Below are experts of layer 4 (counted from 0) of a mixture-of-experts language model. Rows are named router (the router's row for the expert) and show model dimensions 0-223. Each number is 128 + 32 x the weight over its row's rms, rounded and kept within 0 to 255. Numbers have three digits each.
After each expert's rows: a language model's description of what the expert responds to. This comes from a sample of Wikipedia text that the model never trained on.

# expert 18
router:168053189121143152184113130153065116104142124155037055082188077118109192123166104093124125180125100086091061115151131136097111102147129102124095104154181139177152139139093100110119124141112107113092126146095160161120142119148128165072109122114039146133123132108125120099142110098097119134085129118107098123143167152108135096062118093217155163131122120110115135099110138174160127145132136178140106055117113152148109214131105099141160117159096123139127102123112134168128150167172091145121146167108207121198074153136127152109117127121172130147088100143146137119108198096130178142141170098085125118229123119146163118101110165186101154086084110127149144095071178130165134114145
Word pieces inside non-English personal names (Zach, Jabbar, Lukáš, Marcel) and common English first names like Peter, Daniel, Michael.

# expert 41
router:110146173187161144083095129126186178156127156103154126099152117168108118190128114103038110079078155171107150135190119164193135056147141153051144131093060176086161156179108116094103134145121199104131108174092098143131128111154184144142212126166128189157129097118124178148144174142163079145128105122091137067149113116165153073092161101117143097136131149083130152121119101108153071131135131161079110165136191150067088126100144108175151183118113130116100038145117127115106122150165118151126149142110187148108143170135106160125130087138130137125094117165076101051160158140109099167155068117171146148127109129153116135166140100114140090147155150112150148152126173130112145162155
Equals signs closing article titles and section headings (= Title =, ==See also==), and some years and parenthesized initials.

# expert 42
router:118139126139135046095107113081137066131093148140188124075162156147164105115167103096165098143114124137146106139159150147147116108169059121125096138137125175139105143121166149122136143157098120091149110110147138102144152081152083097137132080111103125117089103074104171075209158141096102106126113117074116111132091098090037122099114159150108089130125148189184180132093150157061082173117121182140134143140083144074162069096157117171062095132183044038107132195115100130115177118119123122132110130102148115163114079090132101125087132091164167089144142143165129158106189153076098141198176157109154156121133165152106079120138131103090119140119127067146113154107105107126110164146
Lone capital letters starting a word split into pieces, like B in Bound, F in Ferguson, plus od inside scientific names.

# expert 53
router:114123132121130150123180128122132129097175164106174174133117183160155121106072075116146093161107115119137180120138121133081146114137120102136071145156127111100114192125143215156110148181141105176083092150090149121113142194122160140121146177078190116144120111148157155159066139097115118220123136116138150137142145203099146112152057155166085101173143148132109134150075145149132153070141048172062124118136121105098123126109114191189151082144122104165190108140081122098056168114074112153131079123121087147181164108153154125188157115090092074111085110129144115084173133081109132153155163111159177100161116157065148153135094106163180134159159152109138140154153100142156157129137
The word to after verbs like manage, willing, able, and modals would, may, will, could before a verb.

# expert 23
router:136069216095160176114177117124097156068105114189141112143144200140150197110106064163134161162092130129134127126151122110146131108162126142158129163123185100086133175171092139114125110170144125077142146122118149091186169116090141159098124140085085122137149114138096097127165073126147160114138152147129049114147149131096101137078080132146129148142132128164131123065096118146145021113099080148130137074092175122138143187059102020148127118140155175131123082146115190115119124128143054181103064095135137136178142143105132151092152097116143146145098100122113107176128130084197139165093093115076139108172130103133157110124140140178148126119080117116089130108095184153136136113105
Given names and surname pieces of people and places in lists and tables, such as Peter, Alexander, Row-land, Taun-ton, Abdurah-man.

# expert 60
router:127226158108140157092142084157154094172122156095144166188138185125080106109122136092159176157123041184141155155129160155134156132110157142116083102171143150106090151099079159105171138162117088144103113160110088105157169101116095138213150037151163076158136099131175127095150198089135103086130118096135129149140151114080154140098104132167146095124165132079081148096213159117142157120121139116080154117150107134147141106085159112196095152131116143117156150149102133141102090113134131132114049170118147156135116080159175128107081078128136115148113127188114165070133131081103089153089098163118146048144140076147107153172123117059118153151125199150127109138125104141128155137133
Coordinating and subordinating words joining phrases or clauses: and, or, which, that, where, when, with, by, often after a comma.

# expert 37
router:094153147103100131115128159127126087054098152159151114054095089181153107152149062165135110145120150131101142108107136101129112116072108168117125148062131145164101137115122103147074148139141153118177153185105153129092104162126108135148116120096108162112140121168126128173148171170112188147130084198161091151081143160143172101120141071132171075118191095141158148149109128120136204134120136128126107098121134088147141069094080099150111189199052144103154182170183147148126127083173125120103130135147108160090128125140116122084094050121129091159139080090132136117218129100161162136096132168081069151073126078097155150156116146164121149132095128123107144059187194129096146169121
Tokens opening or inside quoted titles and dialogue, like "The, "A, "I, you, it's, whatever.

# expert 46
router:118071146065111062170140121103087110138094176125114032130154146123125119063107104090111182161122098167090094123124115089124134132166139174073166142133080142107129126130148098096086192167118091104133086173192110134149156172112102097152148174129090163109114157087086137118192117119127194134117110140102125179134108099102110153136141171134108136099132153106155126115135123068124083147126157133159113076134135149134125130060150035093046080176116060075110124160116083112145101161171109113138117111169194084111076100109053131084110115088156162127098105113152157153125161129106094127144168123064134135107117131177116079103135112101092100094132106107137142121106081103068143186127
Capital initials and early syllables of proper names, especially foreign names, taxa and place names, such as Patria, Jalpaiguri, Di Natale.

# expert 62
router:148070139124127110131168150108184105128115123128111082106087126113134082118115143145129153111185146119125121099129103103145066182167125103063117102154111084123095129079127061138098121115081167133099078102099168133167158139143153121113145143135146162145112142078122108101098081137121080092162111124173108181102147133073149139169117128135099167097107110116088097132067042159119110122120139115174095164137125121105118166153176157098192119060108084129148113113165141132154116070042116124140140111156047138137110094151151125160104127130156173089149068121111107240055088123102077117121107116214179130069135103182107118087148111132136076086158084173106093119147092153113165150094
Abstract nouns for institutions, roles and domains, and infobox field labels such as Time zone, Role, government, church, film.

# expert 63
router:123094125171137194149109181082138116159154208116085146155177076126090149159154158120143184114096161171202176103149140140089131174101109107126189143104104134109154146139110123128103112078113139134102084179152141170129054134140112148155146150145113127165129182179144144093126188116143182136140181133078103036128142128149129143185146138114133116125116128115160142129142132100128121091173143115152149169124146232129126166077176172132061176122187107119109112155141104160158147154197131110130158138083128115120119172104134150096097183136126112110074126073107141124150105163087143162135105106123164093148127140198136114085058114170127125142144122195128146111171131119132040073171
Digits in numeric table cells such as 0, 2, 3, 40, plus words like took, due, according.

# expert 13
router:105109098149111120116060126110108173168128139163067146129165150129106121126131143182192173112090097163070188137110131137105170085085162102173134090114153151149164167181144137122124091071139155164082126140164119107156102145182228119152120129190160078186130084153151137116112067105136127202100160136090153144125159122197134187137109138028105166113101129109128083161123134099164129156132104136164137180153097125118081114196143103103061113144170158150101091143172162118120058113141112183140162142073104152112153139137124111132147096057108160100122151182088124124140108083075143161111107141147143120140190153132084116120115099100141112095191132091095131127143145161108121092138
Function words like in, the, at, within, up before noun phrases, plus "==See also" headers and "Identifiers" word pieces.

# expert 31
router:112132175130118123120114129149071100089098130167137123115189130158134134098121153111151085058121080111140074109160072132126137119166205168167157132135095088118111125129179095129133153136152139189133125113109101096144125159100127128135159077128128108128121145193185133150163153157092119109066189110112077124135137106114101129084138115154142181074112090076096080148100128136106091140123124139110105099145161132096087183185087119052113163147140078166154089178158147153171078170168075166216135121178143142114142112096088114121171162172136071084102148073125155072088104156130158114113162069096102087091077119167113129154163110124111188136099108078105067150129123125125192132073
Consonant-heavy fragments inside proper names, often German or foreign, such as Le-ip-zig, H-erv-ey, Lu-ig-i.

# expert 8
router:138123121083111114163111121117196169152104133122212147124140147080107128139171200111117100130104143151135095161130137090187083097120046122139132117169102118078134108078124138153115130118129114114202135128161085103072061055102062065140108146103169108112112116100110087099135100168109173150126149148104111132137150125125158110099158119105196076055089134182147187129154159140126154102106141072162133163160163159144147146112117134080133103159141112091150177161129043133124167122115169107114142165138116134076103158130122147104126092081121166165198158126060111142170128146074124072139089130119129150083118190093094067127073157089169092156112092139133137168100147096139094142172
Counting words, ordinals and years after the, a or in, such as third, ten, 4th, 1905, plus digits inside chemical identifiers.

# expert 1
router:171117166163159170127199133136140130169125080145116176165159057120150156112137173104102177171097099138102144174101120152169149118145127139180188200127137159175118114116103098111153119058114072132146077095131115107172157086143217171190164120115132150144171119103110195138128107111189131130093117071161134104153107177059088135091113142156138148176123136129135148166130104103165123118106160125114102145147168109145166112132194176176106107106104096179098220100115161131161074109153156115131073131104162155152161119115108112150135083164082112074097140133127114143085134064159108165151108135131134126190188132150118179136084045153150115121146163111119103107127117099177113151114
Tokens in infobox and citation fields: born, died, age, ISBN, coordinate ″N marks, nationality adjectives, and "as" after verbs.

# expert 38
router:126127098100118155117120098145117147085103104101080109178118177176133081107150067094174138187104105131019139097106098141125127128175161192148133140174127122100156148141142123155158144070114119142091150174181119118093159094133177141078091139128124109148117129140144093100138160144083062100145100152149112197117125149093113119152148121133091126141098148106084143118087048102112092188184117121102174082112142090138205092132070066103154079104130149143136136157080164118178133143163095120163155111149124086150085124146144076138102168172199142149134177162145098095125066166133112132050142114126118101126157155148091157136210110116108123175182097088144094153144191157114133145148
Line breaks, table cell pipes and sentence-final periods in lists, tables and section breaks, plus the uch in Duchy.

# expert 34
router:139169117059136122144107116152206131151136128131175100145107151089123076153096097152142150101121081123141093126106109055165120153125137127156159158166110163148127157100167149089144098117150084151143179090112180133209129092143100081086107149153156128129206159163077112104131137087095118143152051110148133122146123195125118134136147115186161175110156156124103152121126146133149128130083147094111115103181138177108091075146083156133102122109112110113076182117138141137167147140131115143156130144159103109135110185049142097102077148123156153127135101128108124180071147160121157170110119113074138125134089218174087096154148175100202138101109124042095150183051159083090112074116
Line breaks and dashes that start the next field or item in infobox lists, such as Genre, Length, Kingdom, Starring.

# expert 3
router:123104190156081157120121153194097080106140092161127106117157138163168151149103050142145172086090176147141151144156173166121123160196120144082157121116085126127167135149112184088153159203143121201130144122116153137141102191101099088189126089144115151145136194119098110152094121125151121124202155120120101151148123121077152119148105102102178160110156124171153168119218187132218047132093106130076130119145104161104161152138094076114116133115161153095119066145141183115130135152090151085186146123115220113121099138150093175112128135148127145115110086142139109161141137135152129156120049144127087154129136106101158144156160088158180132151123183143168096120084132125126135133168
Surname or name pieces and party or position labels in tables and lists, such as Labour, Conservative, Craig, MF.

# expert 12
router:162144145105167123191150176154161168136101144137158099147125107084149064107148066141084124147116110089134133129135088108131153142176095134138136148139105142144111090137159141185141086168084117149131133060175166106060065058116108073149125146102085215107148126142110104123152029139138107120179107139109139123086135135071114137086167111130111119083130064165096105122077155162140082105147134109149137167137191147117070101093156156138110127143137117171184097190115059141135211186125139122133120119096180102154086156126100143104123092104102104148149104128120102110137084154177121095126126108157102172123140199159029105100144128144126137103185150174172106105122107103132105174120
Number pieces, especially year starts like 19, (19, 18, 197 in dates, life spans, ISBNs and table figures.

# expert 50
router:170113156095098112071096148176160132099097071088130141094102156151168222148098109113152143061142165135175163127197169136197051098183151146121111108163072129142108122156148073088107166169088108138161148088057134119121129110198146128148167111085132166126154150153086086188125132153145100092120133146176124172137141090121113092142113121143115158082086113131125095115128104138110161150103111143121122158072173125084123174150145086125164140068137074103203172150129094132121162141115143086141078135118053135144048137108138125127149139127110105114134133112129150241124132164146093155135137155086155174110146129098168137144147097119105130133106126186127130156160121213144117156163
Common nouns for places, materials and things, often after the or a, such as rock, land, water, house, southward.

# expert 24
router:127128132169098155136104106176073139130168132093179149081180117109099182153172105130115137107158152146092146138146171106129137080159116131114165113081103162120157137149163183118170136173145108136141108130121159106195154105101119141134098152114162161151101129098173184107142174097080113091157078168066117129146124137107151101138113085090162161201137169178126064115119122137144145099114132182105099186068132159168133150071125152109154091097146168063129134156110208100108147112116169149162132159099082143151126166067147112178069090131121151104093065117156161152107135149070167078144116115183139131189120116182142136130132141167133082094119150140153088148090020117203099118143
Sentence subjects and auxiliaries in biographies: he, she, it, who after a comma or period, and was, is, were, been.

# expert 22
router:121160069075136150154121083109127105151071089083130089107123143096122118115195153111117139175130104131106133181104109093100074089111138139151156097076085174081116081083144112121186165129149093089123156092166164134118150157113159100151117148094137112168157131082169126110092106139166120160080116106102116115123134174112107132148165132109149101128140142139177143148153123118123196158125185098148069177118098138174148066080100145152107121135130048075089177074106088123076123091097118077087164132118139102121116066156079168166122067126169145089157096141171126196130128099074153076192122140136134117102075215153127105142098144077106126060087156142129159139131064151095148125153
Opening pieces of common words after articles or prepositions, such as dis, re, un, trans, and opening quotes or brackets.

# expert 49
router:119167068160082115086158054135113142125167141085103161160137152070155156118095160109095140183138087173097133119141137175142124163172096156117081118213134182088144171080040135112183107140120138164101106141148120094124223115112103127165109128125205101137098092161150112107076157101176128134103175107172150164139128133070138109123148132114156136183204145115133131150138140147130164118125117166181129101126085106145121178125094191194165139121128144142132131048086169119141126081114127066145041126170091171161097070110089163102126168072131107134117095176118164105141104141095100151109111171148137109152087084126094146156097143103114118097127111119106145115158110139141180123139
Word pieces fused with a trailing comma in lists and clauses, such as individuals, lines, Rome, Battalion, plus and.

# expert 20
router:117121097153036137123097167094131102136122145088073214146161104101105138118105149158157106108174147093110165091094136145065156150141151102169141125123164134157099107129118132133115133111098222116113152139135075113152143095146173163117107168140181118154133135140099154131157154113101064151073126108109102099129107158135093100107142107073073163112147132150105122123047131124061136105156107129154089153130117148146159099109194205200147101102168120139089138039140120127107087180136144150084164074120086132150127117100137099129120167113137128112109068164146096060126151185131187194153090126155099121122217103068117115067108084155166156088139147119152097121090125140173158133113
Verb endings -ed, -ated and -ing, and career verbs after he or was, such as served, published, received, forwarded.

# expert 51
router:135102190135152152069137170134095157146195111090110171155081131176150146145076136145095159063158110128101195127177134173115125137194125128105090093184136182129121155130117061117111151164066128133097133156094125119145180105216145119137132118105184156078110146199113072149128141133164142135116103143180140144123133097141153140164146170147113131098080165126127137124102105115128132143136128156089110170101163167088117194140173156196157151103131111164173118147128176086124116064122147095139068164091073133130076090114155122159148144062105105168143154102112135166163170046135117151167057118116149127125120101113229210089134129160118125117124132141132109141134096149147122154104
Common nouns ending a noun phrase, such as season, career, work, years, States, York, Kingdom.

# expert 5
router:124133148115094110132166175172130069123144128113135162151141119056170171169124099088166158153112209107157219083139144118147115165094130103118131101112129088172078115101130095105140159135099139143151142134082101156108048125095093154146136157161116138133146140095091146139076133104084159117167079187097124148166228102123090117065130112109199121142165048155127138106134148176101153154157148091091103132148138128183201123169129100122156181129106152142174166131136135090154126142136166080115166187103126120088174150165181145152121151088124134131115169094087179186183093104106150115087073113137088144093134093104178142162161101115116128115148115147173120141160111127148144140210
Word-final suffix pieces in the middle of long words, such as -ical, -ative, -ology, -ious, and inner pieces like vent in uneventful.

# expert 15
router:189128129153207145158173135071109195138155132105135158155110159138099114157090201126102137043170116150145136152103163208092155129097148138150103136097136104105163147189085119168101087112131131127154098141174101122146082162106204132087115120135163128107020136138175064110075142166159137150114173129110145126127102171131135110145130139126108129091120120075108133184138152098166086157192045153115131111139145164126161133134130142098093135156117103142146128123148120101097101126133186118118165165105129145172104163131135121107211149131069121094068065145107137098100147111170129135157104095146183094167204147105088167080097094136150182111159112127146116135132187113158124078145
Prepositions of place or time in biographies and sports careers, such as in, at, during, from, played at.

# expert 0
router:154137140163101085081209116135108087097087108201140105141079144097121109143122173121103109150114088127094175145141112147203148095112083157153127134151136145159109132092078152166134150140148104089171133141070073080162100125130174153165084153103197176123127150113158150135030095148149133129165097100183156166107132126087109076075112144138148134092124108154119094142103132132097119081110132140168137139103147077164093147136119101116132117094134149074045135130148040129178165156104136185119072124177120136077173159132113184077144082135122121172187145133152066162093165119160086071118138102125125131126151127099112170149143122133204096174130093132127083098124122094060130124103
Colons after book titles and track times, prime marks in coordinates, plus adjectives like American, British, English, public, political in bibliographies.

# expert 16
router:159158145141110135164173084130114142123150129152158082166118113134088067121086096136165107137113079157191124040119087139125129153145152133175081129123170108087117080117120130145140142121147127112122147093146098127191139076124159174100130150176161105197140153179123158107142166157117145131136138047223066164073168174156187094158119150116124132119099119091057148135078193080194083099126120178109138093164093150101094070125169093140146120127138102138092107077130181079137135114156128188091123136098094121146094165147131130112124100155075174099115099137141133108136094151162123130087107079096178104162165122140105099118140138125193163119143168078136113098100173106155089054113
Leading hyphens of bulleted list items in infoboxes and lists, plus table pipes, equals signs and labels like by: or Genus:.

# expert 52
router:116099167145111161098107121052162140133191161040146115131143042131111162151125135177132150107146164149140179125137080176180183128077132103139125159129134131129089147172203055031126133153155133136161124161117093155071141142138109148112129101098101135154156108104119127119175121126121127103169144119220126147057158177188078226119083137091141091158122181117148170119123104133118155061158112104146144114148112154133165141166137174115127186108170154090189124147134176088109152124134162128123176092138115126155169180120167146145106144110112085120097149140122133115152099073085139143106121120118132114129135142110181140189104121083184083107097164134119103142139152093145126070149
US, United States and Union in chart tables and text, and quantity words like more, most, several, both, two, million.

# expert 33
router:145106219142189112124185160100122132126049078120146089149196141142103141119157150132069142096186148081119180127093147143151117131129132124144124142171068188124101160117135119147115062115101094094136187177131126127091138131143124187140152097090121161169125099120141081154126121168159113123153175110163182151134134159082136166092170153127024115166129168107113165131083149133121040120106094121102145099158114115133120134148083117115159131151110157109160123122146173099102148079097114058125144042135127115135160129143132160111159093133067097089121110078082097089111100159139139101106073188150138089168191114141153166143151130106135102129174115124168094127132182212129110161159
Pipe separators in sports schedule and results tables, often after times or numbers, plus North, South, St.

# expert 21
router:168165076095132149114081128116134057171103152076094120154095106158112186166135087128164185118089132103123107107098163129154134132135110155125202147193136165156125112145125133187150114141101197139176100138215173092136146153092112128141105125145067141154148136121160141163097153113155157108122106119155115150058109105187120132161128121098112097151145122114136117145074124062154147123130145135105114157160128137143085101137166129157053130119129061113160143085158095144140182085109110122111178168143123100100102052145136132122105204151137157197125130130172125106099122150089134103125105135114056101140135071071211123151063116162153148172115174182120139032169145120090098142119
Opening pieces of verbs in plot summaries, such as ins(ists), res(urrect), un, plus squad table entries like DF, FW, Pos.

# expert 14
router:158105169128182119165169148157175194103151161149182113109116110096152093169173093114088126119142135114174104105173099068140178147152093107133151154142105098136108096188143147172156095189122131143134132109181144136081064067139069102158131151108121213110143091138155092122146116115122165144145165146108104113089142133089155160082153099114158116068164113141102112149106158144179088088137105108160084153154198171158123125096159143156082172154152093183212148191116102112117183134153178138151106121103167064171095148079107168109126111111078083189127116132082097073157135158142161144154113137159142144104156156129054137117078121125156143145120160157116087110167118144142057124141
Digits and year pieces in scores, year ranges and statistics tables, such as W 83–78, 2012–2013, (1919) and 3.63.

# expert 11
router:123080118099140117146092123118141098149086154111121089127146140112093115096161149138109097137117152156111084112071080150079109102126171159092146159110140156139171105117109181127104164152169119184149152140165184155156138178104121077070100070139112141138142122092126063128190150156119194150154120102143171107159097099126210110127140155176096128101142129145175139132146114149185202149147104129104132102152114083164061141094095106112118141160134099134081109149191087205102160163112125150147080089169227113083077132142093154074149164158169145144151147103083139147081152094170105099180180149123091156157090185116144125093105180118143166108106192132143156091122136125079166160079
Second pieces of proper names after a capitalized opening fragment, such as Ch-ar-les, Sh-ur-uppak, T-ō-kyō, and capital onsets like Gu, Ar, Br.

# expert 30
router:091169160107126197108154088087118135095135135130120134165099237179167077129111133154153148133160146120147114110172155119144146087130140202109123160098124130147162143167148167115155154151150130157095114160111141096097177115198133148094148087125075141125102130112128078209181183153123120114182079201136140117110106036096132118124108169098173087103141090126135086048107131153080078132135069118132165131121154090120092098080137124133181164095172180099181071177090133116086147109196143148144153096116158116152083132104096109114130128148115124146139151087182085134068140145165063161129087135134145159135190074113136106097120122131091169131109157068119126128119148111139114130126
Middle-initial tokens like W., A., M. and consonant pieces inside compound or South Asian names (Dharmendra, Mikkeli, Lauderdale).

# expert 57
router:076140103091135075143149138161198122150123162152103115083093136132113139120171128147117094146087128132097059096093121152136115218108078094146121140085109108124114104125134185079064088132147174147133193176135105161142136176139104074109123102120104130118137114117088137144083103118113130173114134110110197136080091081141164115141170078135099127152136099166152149157178115144070141162160127120168136097154093121137077075181120133091177143206092115095080127085109092125143122131063163162118147152118107148064136161132123140092112166141152098147185152087097079124166164107127059153146131097115086109097066105088136103153164175145133087129202062171074100108095117085114125189121
Continuations after a single opening letter or short piece, such as p-ond, p-end-ant, fl, plus nouns like production, engine.

# expert 6
router:145065144147151103099168116091151136114144136167162104129098144107090201122161102108102062161130114138151148133127110127087111162084055081202125118145157100100176117119081174154135115127144129164084070159146181090093125151092093168160148062079100095129130149140118081154143150156155102122103158080175115117111068112135176145133145149118139127154109131116150133137082114143134155131094135103123129055137139140101156139070136108142088178132117119132111094079160098124122095121120107080186054069152141118129183066171107173089153126164115112137151177150130089057127127115165094123099178071098123167148093133185152093093163126063159122145163109046096153122117229151114117155114
Pipe separators and semicolons in tables and lists, Spanish-style name starts (San, Los, De, José), and the oss in loss or gossip.

# expert 54
router:162101113145125202111162151170124131141114082175112179125051176126129143105064082088105133144138172149099111171143134080149117095129147192126071180168095148097113168110129088127155092167186138074158149054063127190164128148080128133139124176088141152122135153133113146104127153092182106076101113189156168088154118139114113086098115155132141151110108141126164105084117134131100101123078166092141121116077174148067207203132115130137185099089120117135166101159105203092130176138188068100105057123088124104160120077076115103131126136113151142184142129099114116121146110107097088104128144105153112146132080112113139067087136094096115149148115120151117139119134113130165130186180
Final vowel pieces of Latin, Romance and taxon names, especially -idae and -inae in Family/Genus lists, plus words like water, Island, Australia.

# expert 47
router:135134178187198126101078154118121137159157139078180102130139088084104148117085127135157118109143118138131098064130112149107110099078119103159081115111109166172119056141129131142068067168146137158127082104160138087220137147127106088097197147114157114086134072142115113082101101095156129135105069129101085099054110123146161130170111144078085139105109132085128130143128145058122097121129167103074114073123136160085151136133145117187113161124096198108097120119170167094071051143183129189120102092136129131048189129134174174135094142097098078161105132100127121102102124132123131129108108104156118115098157082098152109085120159138132139174137128120075202142099092115105087097117
Section heading starts and table divider rows in music album articles, such as ==Release==, Chart, |---|---|, and capital initials like R, M.

# expert 61
router:117169062123116116122098117148085161090169080150139118129131125100130119121109143158148088124124078093140154176085086076129098146113140153174164119110152109121090092111175135142175104094143103156168178122158122089067095155093130153168083120144094098141109182146109156113085127142057112143145122075121110176145084096171133131130130147069120130125134103122156126192145159071097137160117140128104112169168090121134113052164084146114105115140100138164113145070113076139152117152107092105130230093149088142071171157080121141164152108182070124137148173138128132114168091159121151104132170117132145111066040110165107135151173100051070135129117138191120162181158128112100077087201
Middle pieces of long Latinate words after prefixes like in-, con-, re-, such as inc-on-venience, ins-uff-iciently, investig, viol.

# expert 55
router:074125119100094151137160124217103170103160173187125133166081197127159190094064124116121118137134112067107115141136112148159179112197160170113067193124172127086108111123084182161140109105170141122109071120124095152115136113122096114082103176078082124096082144118052096096081117109141126086131069150137141103092065099128152109135107164084114159115110142159130120099155085152128097164118137070126126072108118125096126170138112062120211105126164189167162061125105164141172170095161097139168122088143165158126161170126150082127141150113108117190137154134129123100174126117177108106068144143155136140144106108137179121089178102106118141175102119104087151094106112100148111145116
Final pieces of personal names and place names, often Italian or Spanish-looking, such as Juno, Carioca, Morrison, plus "the".

# expert 28
router:112184146105151137083151123204149147105124168179150138186119113119122173166144145166116112161054121113094113134124166098097072113146131152103141209121114087185147077141107159132123142064147129151121102175147149128143086085155108127085191118116106150116100104106124151141116168100156158117135112135141139112063098112129134106172099115108179109104157083149104112136109135169152158109183098094120177099102149053122088117094160030054141071148129148119110116125140141117167186151159094175211102160131138132131142149065026105107099165152127145100135127124199149124121138105145142129154153163110085195160086123103162114096077159116129152117121119072115098110050115116138087101113
Biography pronouns and verbs like he, she, was, himself, a, plus inner pieces of foreign surnames such as Kerouac, Bertinotti.

# expert 29
router:166168143149112189142120097137117155128114061113149088110104122118161125123184132203101127085102168159101101146063145131142107101140068104107051114134088143146161136129163121130122081164181119153160100118113117159132175074098114119127141127136170151128111114124157119117096121088093153089156105123092095059169149175149120089120166097095080154140129149151161112131103133174093147117122148108151092173112146140065131131146144182120139105158104150079107125134183136116138096032108155139165130186116095114133202102109167131090083158123099086109119084135100193093088096114114095069090118097166116150145066135180105124084104158171116029090139116181123149183040136162138149134176
The main verb is/was/are, or an article, right after the opening subject of encyclopedia definitions, as in "Garcinia costata is a species".

# expert 43
router:098121142093115077144124142113130105146096157105154100103181138155131085125111135098150094109114076140138081124151148156088175102197126106023151137159111157139151129147171157098107182173106118097111084130132132139148135118184088122128125102173130185148126089130142157082156118168114098137140086089119141155113066120125040110102100158105101172152137180139139198142111179083093069137180165201114139127165100126093099122122131117146112062162149082089074103157124080096088114118077149097155138085133126106140069067165103097152080074080119134068147096121135145172131163133156137127199148120164140143129158183109092112142198110125099144122141121078151092119127111070104064186150
Single capital letters starting names or acronyms, often inside parentheses, such as (ASC), CMC, (Germany), M-itchell.

# expert 39
router:135115151134088119066126081140110125098119131097145172153149128142091073132117137113104125153110094166149132129115119119134157067160170131090148088134157128082127104118140154121175117133102129118137161117155109081147133075120218135090117133182137121124062094126114116148111178154094071127117104110132108182131093128142122120118123137142144118140097133110100124098133091059139102181160110178100200143131115156146161127159136165149181191080142114123101106136090105110130100134117120122123117133138148093047108144155126087108092089133238148127122168122135108108150186139106083167104152147161167057149198161072086106122218183179124075136172128058084124191120130145240096119112
Line breaks and sentence-final word pieces carrying a period, before headings or lists, such as series., ation., s.

# expert 10
router:092135171100165149160144161136168203120119125076134174157146146115080104147167175100129154139133124139099151126074150083148110156119121114189157120157143115118128128174092114134163076125047150124178146134194100121085103077106120152184151150087136126130114106191154094150124124201149168144140128121112145193095138167084114169106142100113134099077112059120049138178091144106158095130140090129137093160155193155181134068100099082100117139163117109155203153185140116126108136120119182119140163183103121138140092142170160108142161086075109144094110127173104109116147152164147125133107114138144137131102145174109046116112094181143140171092133120222131153097191114119116070131170
Prepositions in, on, at, during before dates and places, and day numbers before month names, as in on 4 October.

# expert 26
router:129164085071133137141126137082204135141139106079120065150101132142112072116175135172149120098099142141106144122066169128195152110126143119110102153164112090159096156146150126196168126154106148123164096143115114123075130154156105169112129156115193153130164167089134087148143096127155064135154108135117176114227119175149096125151144119163181111165115125112074114119140108167116142220085155114183112123145102086109159078092162181067096126115125097106140140076144153124171128101124143132128119091176128158175151092172111139146125118145102095075122111168111154158099154193152132037119122135113155220106127159132076088120160166140104084122107176102165111181105167116167165136168
Function words, mostly of, the, for, on and by, including in infobox and taxonomy lines such as Extinct species of, Date of.

# expert 59
router:142193064141135057118120126082108126154155086104137169082113169159146166141151110153139150137109140113116137137121088081191125131109101097092152102101172115127104113178068181112161155127101088121089129120145117083119118134105149116094081120178088093150114129116114123163115067136123104145173109113102115159129128078107110065123138169121125134128149120113069133070105132072134193117141132124123140205111115106126135118131100127137125089122131078154126084089076112097126057122109042130115148150108100121156126068135210092149137107161118185159107117138088169173111116206116101172147129246145128080105189129138113142111145080074118130116095119141127120201152044169076114099138
The conjunctions and, or, & between items, government and law words like Minister, control, campaign, and inner pieces like repos-it-ory.

# expert 2
router:127132173165107148051133121122147085150104118131114210109139102121175130107066128118132156113109214129134179140155077118146138142157101134074126139124118119147127115101118146080153111100081107107138103104060062182117135095157108172129149193138099173095080126093086174141106072134129089122121082153160169130159144120148069101079080173125135133131080187164124143037144175201141106136105110094137118151135132110115177146106119134106167101067143155130147150131048130078151146147100174131142120179107098140125145142128160114137114121081155125101147127138119132181152143111111105072130073106147156150143201079097156121154106067126181076147109068122184083132144063110187139135107
Word-final derivational suffixes and nationality adjectives, such as -ist, -ian, -ical, -ary, -ative, and American, British, political.

# expert 36
router:201134182143129124072148122153142132182129092128149139160146065102141120116104175104122137091122117133161141144146160161137176115118132133135170162131177075147159218171120182116101092169129146140125100145179128133170113157101096134120183131100122114103106196131129138087200138050126138145135180134089106137089072124104179157180157087112184118189107182148152135174098136189148088101136084110139085141144114138125132187107162118153131143121097148162175150135154131124108131106140103100170087081108149126113146126166166208098148175184070139127055103110155140108117109100113160166069103026118135102159073091137147139154128128140190093104155121103117145110161187178140152138117
Pipes and cells in sports and election tables, minute marks, height units and sentence-final periods after season or team.

# expert 19
router:139093135156080093139170137163134118118124114133132146099131151139138150133102109087148076126134204092157170113165128093129093106100078109112109123114099145106144136093100099086123064219161105111071111141111098093141127098088134156164099197171133113164114161154104126157114120139145097148160129100134135115118156141081111126127140099134170158113148097159123069123099134136094116043146150113121090177107123193062145109105145208184140123105152090125088183102136174112139122109068122116077136139084045147153165165137194086157121132103136168142171146165156130167168208114097137083081120128175117114123153108029163128106090104198126130119112121128136139152198069094162192119120
Word-final suffixes such as -ations, -ments, -ities, -s, -ers, -ing, plus the words they, people, members.

# expert 32
router:135115119187098127151105124106182162162142101139116115108135109146132099117142117140083124170197163142150098107197108176187144122076078061090114112139096082149101162085101104102140105116200078177139166120120120133139157115120166077140099150120139082139124142150151124139130164117088158141151144144055238101142140125161116139148129153124097112149111146166128120058156143119110143117116179079163146176107075156159113115150187126131101124114202111069053111170047101145061141121141110150131165137119156096135136127114096120125091151074178123126185187102075100163121156125049135114160108192133109136094115146115094127141095118171159111165086129085074133168116124058102137101138
Line breaks in tables and lists, and early word fragments in scientific terms, such as biochemistry, psychostimulants and hydro-.

# expert 48
router:105112115094095142157158103127180134127107157132105083108142154059147085127124053111118125149159117140063126198190174095154137078154137129138140144105113162087092118138127158099192171121166162102163141154107106056120135087021091194171144163117152165152143088078126151128113165099103182093121161095163130153146145120131106086108157118092208141147176159098121161147107100166161173142133135116117092124119129097164151142210123116132127121162110134141141137118167123179100200084190165077139100210159128138110131138139108153046107113103135132132042096142110154149106098169105108123094132067108098123136169112154110150154146137081127120081087132129134097073099116122109175111143
Quantity words such as more, both, several, many, two; possessives his, their, 's; and standalone 0 in scores and codes.

# expert 4
router:154061106072180150164116102138112088141122150171160108188095126062100146088165115104061090127171092092142112093092117121097125157139127142143113120131138076104100073094112073165127123075139097116111113118134197103128110114125173121088131116143084140177158106134099124103123145074129135116137129120124161096175083142103141185151110092161105143159158115135103165211188121097176077134137186146151073108128144108118055127148082097089123082147065175166114125085147116146133134179093172122159209121154162115130092090162123124148147095197172102168153112120132097063150122108192178156123158132117136072120111200176096131100141128119049122127091118165136161083142168128098114128121
Spanish, Portuguese and other name particles and name pieces like San, de, La, Los, Van, plus table-row line breaks.